python train.py --n_layer=11 --n_experts=16 --experts_per_token=2 --d_expert=128 --d_shared_expert=0 --normalize_top_k=true --balance_loss=0.000465 --norm="rmsnorm" --norm_eps=1e-05 --optimizer="muon_variant" --beta1=0.93 --batch_tokens=[32768, 65536, 131072] --train_tokens=325700000 --steps=4335
Below are experts of layer 4 (counted from 0) of a mixture-of-experts language model. Rows are named gate (a neuron's input weights, with its number), up (a neuron's input weights, with its number), down (a neuron's output weights, with its number) and show model dimensions 0-127. Each number is 128 + 32 x the weight over its row's rms, rounded and kept within 0 to 255. Numbers have three digits each.
Before each expert's rows: "mostly gets" lists some tokens that are sent to it at least half of the time. This comes from a sample of Wikipedia text that the model never trained on.

# expert 7
mostly gets: ").", " where", " when", "\".", ".\"", " =="
gate14:098121110095134125150156135114140071141144159150154105135078063115119210133148108161148128115130160142158122106127141166122161162166116117168170117146111093137119106118130118136118149082152163138164086152131114119139139088120143232124138101102089132127136152107219152158140145187081106128169136119140194113132116090140139127131103090132127129093152107107117144131141168125193127097196
up14:164130145122168111120087146145129192106108158145114108089142183125165082099128161127153143161124051097074120195154129131144100103081116118121094125113123105119105190117122164117132203131107083128124116093148182158151131148166125094116092140138209162140147095163110129119144113110146156138095162105111152125146105143150105129136094139143085074142134088141173122097122096145109135118071
down14:153175126084091121107060115071140094111090105119134137076098100097120086134082082065105165137119102146166083098140137135108119122098131046138077158097097110107119130128092088090116137129169117151132122126157097134110153085106163130136126111161098108098108095117118124173109118140169099120133097128150089137165142126133097074075123061123247125102077127155117106108183138115165115181082
gate15:123109108168133106097085077090101115146099136143158126153154106105166139089140126167168128111130126126146075155150149077113111131158103094087128149131134142146078133141150121154147211153206094128152076157159090123065152085124049145090093138129124142176114142171122108148114127110135167130117117055102153133151124125178142143095157146064225106108202129122107183140110100141145122120061
up15:155155083153163156137113103100097117118092155155141124098112112140132119138189162145098159098142126169130119091177174060122083080149090133083098143096088082106100167147159129149163181174226144017119063124133120087132175131102088149101069177104102108111199147175078121152121141077165140167132085109108153115114096092117177204133159100093180140148121161177128194145158142139158104091150
down15:078101116128134134131169114153150138113140146138204092201114147092132086161065135159141124115131175185120161080150125143115107128183122089085159151126171150105092124153097118116098098113093118161124146128167167103114173112143079073148182095124060106124103140117194056151135049194092164162096128161139127120144119112082150102105088120085117110116200082099157091079125124192146075111112
gate16:159115169119118151133081130086185152126163146125113145127107146101127164169108114150123136079147110109124109150131153137095098130164092169098154205182137121131089158173166192119094122066114154148192175155112152081106155058113089081159072072150083134125142157108139154122151119206071088116143206141086146055121154225108130117139168148144190048151149144171150128129131101119188145193165
up16:114112141126180158155077105129165192087108141145130163100137160104143148158088116147153134094157091084138118148136158146072114149125078127081175151131150126161096136130174166153131151146147160170189162145102185102164208118097084101116096087146095132163149161121149143116131108198071132145134155161072142055110150182135119119129131122181171065167169133149147139083133145154170096201122
down16:118134157077146031110126141133139106149175088097195168123121192172089100142120122083127129105081112196177171150099068101112124081130160159132170089096095080079181173079202083123110165129119150129119150138105141079132128141130161133103174063133136165122170128138161091195127121116073091148131147147148135142131205129077117148142076073166113178056091143151131136094127102149156110174135
gate17:207171148190086154167138124156209125114121145132163067104078128131134112126137136162077116141140165143126136082182099104180153122157117104159133117195117148118104129097132113127105138147131124107127096138116121111087143140151101093124161151109097108169155117157110114111152138171082120065093140182133136094090152161174112124099101120116198133129116154159132168204142125171080100089126
up17:088164136141119117126170084082109126109095114170160127134188163138169142092192140207167157143140122176121139116164130136090114158152160048149145101122089169117103148063091108122147126134128080095167101076131132144110127130090123115109152104108098068137110121126071212072153145166152145165104124140111148127185123122116148178145104146084148125151135155171119143189075103119106087132117
down17:128120145140126145176115117161148132148088134161100140122125087148107112149095136151168123145136154138090103179130095139125178117107145169066125056156121139162137134120114162166131116108142113134175116156133183124110154146139131117192135169109115137079136091136106153127121120105051131131109082179063096135088172146156160099132111122103094123100137121072130076138074114106150194136140
gate18:149154110134121106084140093132159057209146128126151116125133138097105103161160110117107112136108139169194135098151139127155194132130157171172105153171124109125117119172135078139122107110127096128207043131141079113157133128172093153137168102146126201172149135181159114155134135122146078065186113112127174116147159115122117133048111109128165142136138084141103058137128156146164121108155
up18:140127119142117103101117090187139076168099144103193117115164131137088081154114136094108109100106131169166142140156120151139188144135165153136116097154150097127136140133162061170137133156124070136196045157140038105185152127166089134122125122126122196167157120165145145164115108113157118082156144087158156149148098100136085155082112108167160122097155095098119094110147163165156123084170
down18:104103161123098154091106154135147179113147100136118127183059130117150125157131136096107148150083175108125143116104114122102151103137112143113134131118142057095094133190126158076156190193099083218139154148191150143108143083155137187120146107177161147114195183164130135072105165158144169112124134125145160114135194171183148097058162126143139163139136139109125098061123081076070095107166
gate19:068088101124123156112093138151183071126126106089116169164114100161189176123117124098043113113110091095132117125104114138128172138178131142164165104132092163104092086150103131082118137162187106083120105108146100155095125124081101151100074119114146133185077094096176138121100105143058081094119161133115161116123123137127133098148175209067152134147119147130157138187178072135111182095131
up19:109091134175133143151099134165159100113118123117131141150105127106200161142119114107127133143102104108139100156061173133117175156192142185138137113148101133113143118088112122124108134153097114101097129109142138129125157160075110185125119122129154143216087116152155160148094112170113142098113146133104132100104134084164096118120175181095134090150149134124132138132130098136120174128119
down19:097112087116160108186115147104077138197127122123131082174178134134150143162133093142155104170166099134029124181132173166155152154091149149063109074083148167185115192152162137089174098107099099062103087131110165148108125206164077130096167128136179172099141124117152112168078109103156136077082122142110131115104137155163145130100159098114103140154173130079140116108141154081186121148124
gate20:140096076109173127108095144128138093130105115113126107122137092130180180168111134165155138130118179152160102156109144126132135118111162122146140150132147125093072132173153129134162120087151126134071144165144158100084220082153156123103077144116184100136131077142173143134103134147121120139127142127102139131113084177076140137139190135133164127172124133179138171095127120156174166059165
up20:137127051065105161139130181143130143119133076080114150163148085148172137151081167163141097112147094178156070110106132187145102065148118127097161132090156171078081144113150144178081032133142136178113138127136128160109184124139143093127158084080157146080136108164161192169110187153146113121122118153096162142098168159100127133120192082127109108133193144140110099107117096146203197079138
down20:099123128121167067103129107171101195118140136084113155103139149149146158108091153109144081144097155123146136134103197128146105095136166177151184167118115120152079147114121172099159116148181094183155109141135118151127115151106162151104086134181092115126115153125107168164098114178112159193102126102087176079134081102157159161126158137129128072125122145157189158157090087158097119172131
gate21:111069119129098097121104123139212037113148042156162118103156219166107157121136154086087164124148150148142116161126145119086154129154108155149094174132118102104135109126112126161137114115086159112122048135108166189128093133101092103106139092105151032123165135175111097149181135089127166138092108216139087138117133144091120130079121122103098180140137136098090114183094135156111094123101
up21:114054138124150119124130133142161078128153068142129144086097198150156192126086124090102070123152105137129152177108105103057125100148103141108142151110104078089121118144150073159139138114087110145178075152060144148156144131086128118134103079086124019189165137185146166151145121106094154145129106177142145145123118119137097095091119118065134171138134083081092094124091116135082164148111
down21:107111170122109105128166150136158112191148164112146081194105140077147128190133167129129149111105107137121109148106194124111146057155088108127069105223161108111146126104083087148133077079135118178134128097035177102117096074103149111149157070097136143076089164100123096191089164116136092201117176032114059147124130111093145114122147147100133056139121110128084132137167129108120076125148
gate22:139100100128138101160114124078126116143110107168161147081149139185146182158133181077108113110152119114139130106112050141136188211140147121123115152209132163139138164211155124097133130123164107123067136137104119117152107114123158203168125093081154115060105123135061139133092152159142183148170126152044152194107104106150115168102138153049113152102148146109172157155117134153131126130124
up22:117158151140140128187187144130130113162094096145157106082103137168149171161140116104080055106146103132165097094134090148127152195102144113111120122163094167095121153132166109130150137130110109163060164129110110100138087059188186182180124085061129116147074118151128130114086140174200141143171126121100143135122090135105105175090146108079119155138181135083167115156148145165130108126123
down22:155141126093077123154137149136125114126141095160138085138080139176157169107167105137072142070108185138111121098128129066147087134137123142125137142133109166106150167074151069078146184205092189162106094094117067114165145170125161168123071126149146182124132180092184136148149111113168102209164107120138154081149100117135149135120126183139179166135123145146130147146091084059104104111135
gate23:113092135117138154078102096136106135112111122135077148118219100100133136115067196148170132073133125141173117097170129178176144108131132134088127139085111117083173109112134148113153108168110177128213112136133095102133163153156159102092160134172112122128099083155102129024130133161133119087176083147136066150154110114126124140126075186127100072079175105121107091096171131166122119154098
up23:125157122134126121107130130114146099118119114158112131165082174098131150168114083250112163166165118121157146122094123114096078160157141145158102158102096122168100135138103125076092176147158106153129154138111144114085090147103125142154133085221160152121155131121162102140136107085098090166157137075119137142124137147043145047135138111074151184116116110158137128120141180117107180118093
down23:117158128034149152125050119088095107119149120077122108137098173157162119134093104121152134132149143188172098153105138051054058171125141096163098115104160157146139147088153079118115163180145083179110147137132144177075131140148139135107172117176162149135118089110072160130199121153151118162102138113141139088141164101093122080151101235138107121128162112110062143139146069121158149149168
gate24:120165104133090132139173114127153105184087118128147148170087121100149137150116142114109172169089092117138150096072119119122128147207184108105116153128112137113157109104145118112172117163130152075172149030138119096123141106080102121052101123110093042136129164078134126093133090121119157097138156144095149090143159209164137158151182146156209155125110090073123097183121146113081112146116
up24:117143148156171131119169147059086097178171115094092116114104145122139138124133105119143155120123084110110132124201139170077151170082141091145030135097131091150111186126142146088104132110138119190060101151183057125079120098075133177212133114159123178153170133119083111151149197133165097143162129134119128135112113132071115092068137125112108131156095138103159062137087150132088075088159
down24:108179162147102174087117194106117135153150168138131148086131092138130069078164127141132153063118163125037058150126166192159091147116135145080180092154085137188117137188103176126160151115124149155101169125128101135076151148224150090148116170152121066118184168136082136140158080129108125107134142181129123078147134090111098098187130115107061166106139132178122183071112106147115116121120

# expert 14
mostly gets: "=", " via", " by", " until", " including", "|"
gate3:092117139129110099130128120159125146147145100120086111119181062106185150123155084126178117111127147151186156197059076107152120158150121163155147121096138078102146154142156175117154159153119108131168138177141176130160142122122135078127080179094158118123112135158143113136094168158098157144151130114069107098172083069108158123137161136147147124123069148148131122128135125124074138106114
up3:137013100149206106092120113179150155156068129069147156130169151183119122123154164109150093158086071159133102114121194119118133123130121179111169125118097133113188130133145170098119171118146148131105119138068072153178179075129136076097056150112142170158076140133102083101150131120085149105124171143044151136119111082152157036137145142133135117135105159148091125133115078102065118147107
down3:121139174141096124151141115103086141132123127112126067165154183176142144131127138091134151129127112124176107161110166152115122098118107186152086081114071087097175126163147093079060128066064164127105154113082125103103070153141126115107052170119175121098138100113126067152187199116060085148104163126159099086100170153139096156125107099130060125100053144172141155105083111144136159105145
gate4:174089151159124173066137166075121100110100103141138184090107131133128114123109164135103064179093160134164167101158121082077104132174129174076049159142108160142156054123165128067104160127152116158126161168138152198139135118067089109127121141102094142115114151183087084080222136091132125116158150091137144142165109130109140091139139125119173165097126203104114126167115157107151140162195
up4:123120109113138096137105138167149141141067145107139125135117114107145109131146144135076148123120123088130131139084075155144146106086168096144175117076123129110146155124084153209127165106144097078133153046074136093147105154152132136083133167109148131094107109054151137154110142147148085121044154185088119144170091148166119077188183103172104096145164139147104101123176095158135061148185
down4:141162122124127201115124078160138097076174121146095143151138158135117145135103101114170145132122120123081127122110134135125142133142131163069118113097146094180100080070149173195113104159129099128092062133186190105107134145117109154040089118126127069087155145142146171130131104175176146138133149101182129077163121146192115135155079127100158090129153102128161105102105160096112109088126
gate5:095138109115112068141141128131097118135126146113077143126161105119163196088153126160143111121116073128215120160125116111159071176172163113090154179080090101088197082220151120126126135170094176203166092105109120159086127112118115055072110146107131135136164056168143112125187130110150077108148128157109120198107079159126135100206123194096073073133084113111077143112122124124120206141176
up5:126147124142095156144048147105098135115082113131101157163151139093114103100165147148142127083106096165182117125115112137141106131149169186130164170136153093138191096136123137120132144102054152191182119128127078155152123144109148095145145092157168106163112154150156104101118141119107089099093115141098120164126103182125090095172136170151100069116101137066121142132099176157151167085122
down5:186145163088156107152097138162082111155146117139108171091151124175076113160202127077132177144110137127116124131159120102152137121139070129101164162074168087104137067118173097100133111116146145185111065119128166085134191130132120087114103156123111094104137103121132089123126114139162127139113143091122130112160064101121111107134125120108100179222106092057105155095129168072163091119149
gate6:201140159109175168092158166135155092168169131111149133177144118134114166077214091057146139093131125135153181135091140131135187135148143128108127112117116076127088145107164059097168118123176087097098059107141141161123070148119097149045102093107130099219127103123169107143125119185106174078138071091108113143100090135136130165119167161114182152112150118087068109106091150143128184124127
up6:159084119103103103129118121126122110120065098133081063049111140129165096164087174146165125108124109075105118165089091072115147140196117172129135134119157121112113105120141159140128150127097123139128106171096099112112123124185145127116190133105160169104127083112159158159099117065157091139133133094164129110178187157133123130140174113117134097144131115123167120124156159148097126127161
down6:144108121140141112114108149150096107162093128095158165096101124098196148124172203143122143143130171124156177121069116100116036107089092166157153153119102141084116148178167075158089099070122170117142119113136142084138118116120123178124082149093171182140189119114116166117100118109177117100166107150137143124180130144185153116114152169183157079086112087132099212146097117132115186071110
gate7:141124116171109144113145171170102135159182114111121123176088084125087123102191140151098110123176121124158076130124152139129137119097133126097156157118083082126139143111110080140133124117087210139065112103099089118127127111124157141152129148157127113112100156134147167121141087175062132157090095126114136148078094129148176132099137154063081136155178198128091117122119060105161105115101
up7:155092116126126133101160184150124120103132142101133139193146106102136126106136120136123084121182139149139075154162161184130120142082128140120165137123062082095129133150143089182121100155156161115064140158121133160153089106072166118097114087077125106108116162085070162120122154158113092128115141156104180118094119142116229102142098143057141170113143162098127125137120053128142080114133
down7:143162105095165103122132121123141168152170147107081107147118124114119099132082130125180143133130106125103134125166127060155148125086115168112173153167170141136122146117152116114145131131168140125137111137159125144074150150151122153146174125138139131150150172147164120138096192149147166065109125164141192130022129156132073118090141095136086169102069128131150190147147173099152155121189
gate8:097102114147138116128131165136101098090113149094139172127155144095153117099124106163132163166149140097164158096096130086196130175078155149139126140134027143141138051150172148110124134106141150129186153112147109166142129171164128180148095154129072127190200140135103172155099116083223131152111106161073140111121125083140113177191149121144109137099161106136148109166132145132087189084165
up8:136169224124199118112107079145155130125134137120200204130151161111073104105095193131132135154156166114169042140113086140147118142159207127071160174146139108086124168135173170134135126118110157103100077067162121154151130134086101077095139119202148159105116107173132087093109072112164168122106142087121161147096115176090140138117118130133117155093146109139114115129132099089199136095148
down8:153142135134127124072124090101121130134160097134125178139174182153129077134134135128117065048116158108121174177195105127119112111087175147089121129179137147141113172102144097092188185123139140160156114079178120100076123098144142087098125064141154145023102129089141059078097088055105153141128152136164116149154150082102070137125126131143098123136122139137104138101080145076137152140123
gate9:161138074100111151141131127150105091128143116113201117095098167100139133105165199151116145196129155101122137097092178124096136149125059098119124163155074191108125098093143172155096070111166156132153097143106134129122206101124156127104134146082082104137154113131168107138167070123085128145150075065134152137129120157160109105081162142026181068095141128099145164111111145079145121141160
up9:074124156128125136066123152105148139106131057144115093105157126200136177141101111100108103081100135106162127209136067147159120082150175144108135075102153084156154108114178050090089143146099129078112113125079145100111120161134105183138095137125157149092076078131127121101088158171133100190117199187089085130175136093106126140137168119186139127173129185157091151166135135135144121133110
down9:139083112175154193086167098141115130141103124132072164101124121138144141098122100108078149093108141136118155144090104116117128121145162113155120143089104144122136145124110122101181113115116117106098102073103143112204183165167143116140070185217138132128091139160131142142154113109103030103156121130067110147109071101108171063120090125154125108103122144185149104163125067107107114118159
gate10:155133118079168119192120117145124102098175101136137175153142103110111140191079096196080110170074109108165179090143121115055163164087124143191114127100100141139086152184134101096152167150116147124089142109153195085143126140131125150136139067114101140148123151158171158167183170098092137146126100163084149192142091131068145087062126110144194141141046148125133156162122119124116160121167
up10:093168142114110132225085129131092150108193126111086018116108179126144120155118130148112121137113163161161176254048131142106171139166098127134049123091110155061070168179167097127178158157146115118131100114090219112090084119155088093121102087140121117151132149158135154160143137118109141141127129101094162158149155097121136075110133141118159144172067094125119121109111111179171066099166
down10:144115124117091107117083183110149118090094137100116127123128138122133172157106147151128157090156173175139136071127104110093098137141151157169109130017112142148148136103108119127156166066152144085180119166123153086180110080111158172154118175129141136146130177145119080074125178103128098159152085158091121062127115076072139121091201109134157132082102119128168113154082138181115103106189
gate11:109147202130129155142167185160098098151133112128136088078135089114137154167132111156118108163091148066158141124123150173094149139142111119133180119127153173122163098130132113186169175138167149178174062107160187140203119133106066091124061122135123064151113111103153234145075078141091110155155100140155083138113038086150147101103217076110112119152105134144106109162137132103167188120209
up11:193105154094097129128119184112078125138099130084095102107103110139145115162176039156120108137122140115186167173096175102073168136090114133155156104143132111134145120136129083187197189130134195175172101120160175109189092116147049139092112105132150136117100105098209215118069052129083129133194112102169094154139072131142111111136205072119125101134131149094112143171137122094150190107169
down11:144147102129134086196123091093179168164127148150136111105172031181101148141184145099105091190081122128111128077116102136148157178128177151134124115125120126145120103087132087070150080126169146103129141186134105076121168067093108156145145110122092139147167101120119146130113069142097119055144194132127149157166097129163152120132136170167144156079099191092136152181096092150081178148115
gate12:107135113146182147118072109154139115139149077115093188123128133085125208101121190153131234123155179098177161052084087120162111148121112152118143150116164184160116142119129116096085148151098178116157149164070108093055135095104074096178188175167152133155077150151097089115123097116099156125148138114167172131097102135098123162080131118120146158115161114163154163133161106146180147158132
up12:153136161140086160129189190117155132157145150112149059149098111155140065162128056095100092135123091191108115141200184146081120114164127133140134152123097113125146126118111090179126124092215083113125097124137143170155096133151200121125080102116079087095151142095181111134134149159123132099131098136146081068156136043182134110179095111154100109167131138138099099160066131136068120113155
down12:098166123133134114086153148166130150144074093208160121154104135158145121129154100107181075147015127122139116049164219104128091135106058149093114136143068134154136105117131130131097165140185145138130100152086093069171135116092110066108128118153153108131139139172112075151161170120090147199140194167123161158150139079054108164083112097221123136140141075059079166145081170159157133171152
gate13:101147242104113164157148140142118108123146104150145101161108087151159202122140137089080104132135166134157109149058138161126089172094127145116149084193109094159189165136164135141099118120161172138141122084152150141166118069107157085061064114096135066147079131139159153099127114138120151142195098113111084143175061098147155112094110122155133087095120134099149142132076173117125159118143
up13:098167181078083163134125088068156085106086120158094138167153082133177101079181123136101106138138104124158107141172110055108106151091206113135115132137124105114130137085118124159120068124182119131190116163122120133126194139113084120162166067103109162152081131165032136116129185160048105098165163133132125060143164147122181052107148146099162156136157102110170124158107113099044132130129
down13:137107124079101094140140165070123151160173142129128095185080105106159134136073094126117124107153151167132150138133114107128165148093145081156145101086132138117138128140127102122092109113111134160115136172119131067117150116184099092081120143098160137086144174116074088115113101155124083128117163160081143126134154070154126073078124104169149169070079138126082133098130170163085169124119

# expert 13
mostly gets: " ·", "See", " /", " Animalia", " =", " least"
gate3:099093101164122158146141137102080152103148105138111131153143145156186111115118110085121102156119136107167138090120096172148079158123144112052097156134200198098103157130123114146160064137112087175139128073146106127154112133071132127125120132122121118171069136043157163093097143127098157070127131125150106114128076189113132075147164139086126160166176130070114147088156102105119141106135
up3:114129114117145145095118130138125132164117131189140090113152128109152107153118099163157143135159083136132126126097077109157125113110118124105156153150177153135160113112091151102134121055127154149139070107160150137150120191163090149068167133125129180128178138133139147118126065050154116102081070156186121143112130089172113082096060106235126135126163075118114048125078105128170101080148
down3:169073140147131114147155183139123106158084197162081133183142101134146112158169178096128140132131152139142104137110133094166135102159131133109091141148141144140161100147059122113178165174147073114114088111128102167118091133103100123089086089146148118119191085167175080142127128134165124164091123134118200129110064152170121139151131141161162077124155146119133185125117112094086185121194
gate4:125121112127140148131130212122123110139137123143128150082124177142151148140104200139165077133050100136122086111128115086152134114059052146088168131079111174135133095124118147109150119159104121133165118142102137142106127117155129140063114126136149132071180096089107113151133141114134111068249113112113137109101121118168073126136191146130142146132093098152151076162131136177111115142088
up4:091111127087125172083114119187112126077161105114109149202175111134118113123111092118147124159138082105143141121053206106111179132189122104181139164119141113110109083116173154080166155113185105137127156133084180078148181115145181123100101127134156109079107124073169134136119169119123106044177079116076136163135138132073134138203144166119098139109118152119143127164130161096122129114101
down4:134150100100174123132142159159129149145148146134071120127101109175129109129113112135114137106144137143107165147091080132124159119123139176106066103150082092087114112113170116137137161133165130150188126178115120092184078123085153166133150156106170113128068149123158153096127144118128218118154144093074110119111152049168123118121120148125143146073085103064148172135125129135047134097136
gate5:131134105139143167139078168134159066120170137127154169094115174139151139188162171169142143151120136178179119062107063075130110163135131141103115151096119171107050126165171145189138139121079159102096113132087132152114106116175092098091107112190118161150160144183130106123114127116105176084107089122163097112100125051145092151127135153138076162091058180154088091130186146106188138167209
up5:144124129159110081147173114083086142156057123136081100103118094131104116091091125091126136073106098101096109163152199171124151096139153120115134102207110100157203175117094120095109086132156109158222138146192158099147117130117135180143145176069123127112123115118135151152112138147159074155164144162145116139146144217127168090128137085081179101141159084107149127113083094148095100114052
down5:113125107079145119102132141120185148109114075167169142077098192116105168125192063090128143092077111058144063104115184099122183074131135171133133181146174122108152117106133177100132131126081105087123153142127139129140118123088149106087152069184139098135127146161143187142136149124104143108112117111088080109131121150156153125111123149095124106101067140184166135135126112190115086159145
gate6:117082097180107131121094131072150098067083096104111114082115164137130163134119113117170105030134058172174148121099133144121109174188116095120101187126125132099160098170139138125153133179130107182095093109139137112149142119154016128104086110136176131167173155188096132101118120140126147154159174150138191179157117166157108159199147173105078137100165092181121177161166125136179091100153
up6:142124147074102123130124138079089138171123160119136101102113166061055136187161109136124121160071153121159159130112179087120100131139112089127128164093133155122099129131087126163060124093179154057099143126102130123131107095137195127086099111094147177116147086127095112143145129106138105149099084092185094071083192126138153135085126042170124126095171139132135179210160110124140162128117
down6:170203089110153150123122060115092102132149161131196129161152110114144145134121087158084161105093124072092132125101152161094092137155148089105124109115108139111153171134104042160175128114174095128168076102166132117134123143100107100063087121202176078069131143096097135169123123077074084148148147102129080149104115075182172212126209158182064115091083134132141134159089106124146140150167
gate7:188114187159164134106126160114159121101146129160133134137098153143110176080083203129117185126101151088160143173126109124129129120142184137197128148108142091080092064119149163118120147123077160154135101098109095119126150072131116102114100124103101108116111119117134126172137129090152184190135059116148132154099110111171147127153102140090160143107122190111113132154123150134112122185106
up7:073106137126142156086117075108115170160145069109110106126138083127094074140139080139100087075191140114095091156094075097237182152139082125108122097118091144140155178110129083099157095122093034106122131081100123163153127113146155102099113141119106088106107147109120107115048109160120102146129119078083134144138118115056146110118108138160083114153150122153121127108125120126161114101148
down7:130151105163132143146117114222167140083140133125123195138115127153071049149136179154240155122142168076167160073130129116115128169105116099145127196146114071139179093118151114146150143099140079140112166181158123151104081113138145103189176132154145106143135135110117124170128152131125110088074178139105134129084154103197124134059136040096145153085145148169184081134132134158167096092164
gate8:132144148117131149169132140136111149146103104150155130090122139124079177141134107090103115099109168110154102135169124135179086145106157083076170224131154126146144103119090101125103146078221089205080119099129070167063118111094107095115149134137109105133186115078129149074112152094097130093092180111089103099164129111091113132113135102115134149161092102104140100115137157156085166148170
up8:163169136105116107096105173132114166170117130151117127090143117133111144142086135101119104143106123136149078189104132125165147141128166117072229142060152171110151123096123103097104171129141157192077123125111137132084157100070103115128195156130087115141160125117161146102124145128103108138108180171090091106147136117092126115114126140120196192226112096067131110112111131097103158156236
down8:247109094093081122120097097105190141131084143125160124149142136096114136162135113100115104128116064143083117133121142196144170122130089166131166139117134101106150102102138144087069084157107168131134106123143117179194172136184096110145080144095133129110082092178098139186141111130134120151123050133140139144169133127155071144159099139134183175127068169120071153143079132142146146109132
gate9:068126148118134110115113092135099066138152101129175114104101180105133168150151138101143107171145158148170133140081127174153062189096126100146187187127125129114136166175142056098111119096120115070092183123154132160092154124098097115132132143124093122148175114185165140150169127092131145129120099097121164131167131073160087115167160112161069103130119132119097165099181149101097153136128
up9:159156148133112162139142130100141140124139111149116129173178079137109122126081111124117197115075072164056111056117108093101189097177122125137104085188146100148172111016076113115134127124135150188153088149117148135130125137141149104183113121101138099121093133124100155112152119127121079118095114150131109092129188148085109118087084130108184148136102125147193079126118119121098105115175
down9:092173175053171143135139062078162143107115134121151108105136051132108063124149121116131158141110154170184120088081138115155119134158125111117123121152164141051142129152138089125160113153071119134179120107082149104143130109120153096149151127113205159127106095100112082130161119157094118139096145085059191153098101099121207083109108102150162061132138074102115107153050147176120124174120
gate10:091158129109135121101162089053121108182150142110062109107131138134111132169115151125118117140126233146145154162117145114172146136145173116193143128155159128149178097155128137136154165116121098147117124147138138124133160136022110152128091115153128121208162102167129111128146165121154160185106088107088116129104130107103125107099128134130131062096193171198177198119149146106167176076166
up10:178165178137117135149147144188167171166187115130183175144053078147130120163101130157103140103119096086111097067140127098118140120091108185142100157096136118164067134223121107168120027067153115136081126116150159163099121162166133077079115151152128092106055152087121101140080150108102146134112064170136141149132139130134138182125140078127140220123124161059154102051139143128128125182125
down10:125145147159111121095124140090117165093102116090062140077176113097095126155139103144167159135111165092142141081127175133098128126128139121064079143110135149188159142151154141135156133125084109158111080203133102108199129158180056117104145112125128154102121116099102132154124153134131085087157105190148163152166110069100127121118154091048118134091101171109125153148112094131150108184098
gate11:148089127127111083134154129144090122120099129150166146158100120139163133130109155116120151083128089131134075131111073092147151185124141159107136211132169141084201117131196116136104149117117130188134101106138149146119172177182150161111166104091171100139116131085061109106091126131117132135125118148103089145137081116091067101204087116093090099168086122124082144165145074169113133100115
up11:085087166145171138137136062124104138125060157157165163124139156119154096087077149165117132104151127132131141093110130125129128177113167108116178177141125092123173158139154074148077138150080167156118142088161139139085123082171141185139162151104167093174169117138085154115081097142150107079158171113123081176147080132123086103182087094111045125083104157094143160172094086119130126115117
down11:124150070128132118124132116150177130099142173117093129133153069159196128106167131079074085089132101104103162129124133078175091113135045121143130196143129151128104124162139148074074103117136118158096033128176056117156178137145129130184169139094186129181115146171079153135106137098133159068153149171088087098151131134147080106133165189136159157154139115148180139154166156128176098158178
gate12:134085126131086091110182176119124169149143124124101144119147112107133166128157100123117178096089121100125115091124066123138137103130083101082156213143137142108136133195174105098128137091143133167110121117121103141133138119078124151140164129120110043120094118127126133098160182124103076128110068129122130142116133177131092095132098129011021144166100217095182178140120130115089138195170
up12:152154079098031075120189169085119160137148099100117118176167167124148166174161163128127153164161128110131090072135101145152138124129133116099182202167123151091106123154178088168124159102084133104152124143129080133092100093132166173123165109125138139115123147085133141085121160110101135076136093140162088140067148159117151097128107144000086145159117225161158195130085113137085156204136
down12:123150127207075142130147115122174110125130108097162140091094129114101115134165095150098107132114159167155075044100183123158083064144139114146103135156110156160107159152085090141102184059113135166131076145086157137095161109109089145168104136133148185147132150160124121141189072081115087167161127157116098167150107152151115134147046128116147087144114190117123156124146129078128128106140
gate13:081132146111150112189186132162103130158178096136116186188197105104140092119112103157128174172108092143127102161135109127127136157126169103156102068094150085160137104137132106119135098101134110123129168109151211097111093054141122112063128089147158142088146077157141157105120122161173140116206097090128114119103133066151173139163029132125190116112129150132097175088093099090164096143117
up13:102110161081115162141171134117120143157084128157146130133119177153106095135114159159120150180147105162141169071129077100139159145191198113103160111112162102189135117090132122134126127078120112164123087110104178083114102063117131084055154118163190105097148142117164110094116161159111146118176073077106112140126125099191163124182095137120210098121176150062140171117064079111179077142109
down13:067186101080122178127153126110161220115121107111113210133086189126152101111101166126113187147130060174093094110140162054116137131130151161127185118126132082131164129107111116116100083138118088101150130111165135168087162094120125148113090119082115120161124138104162138114136187199103150084117104143177110161067129121143148171155159164136122110082163109120142103115115153118147094123154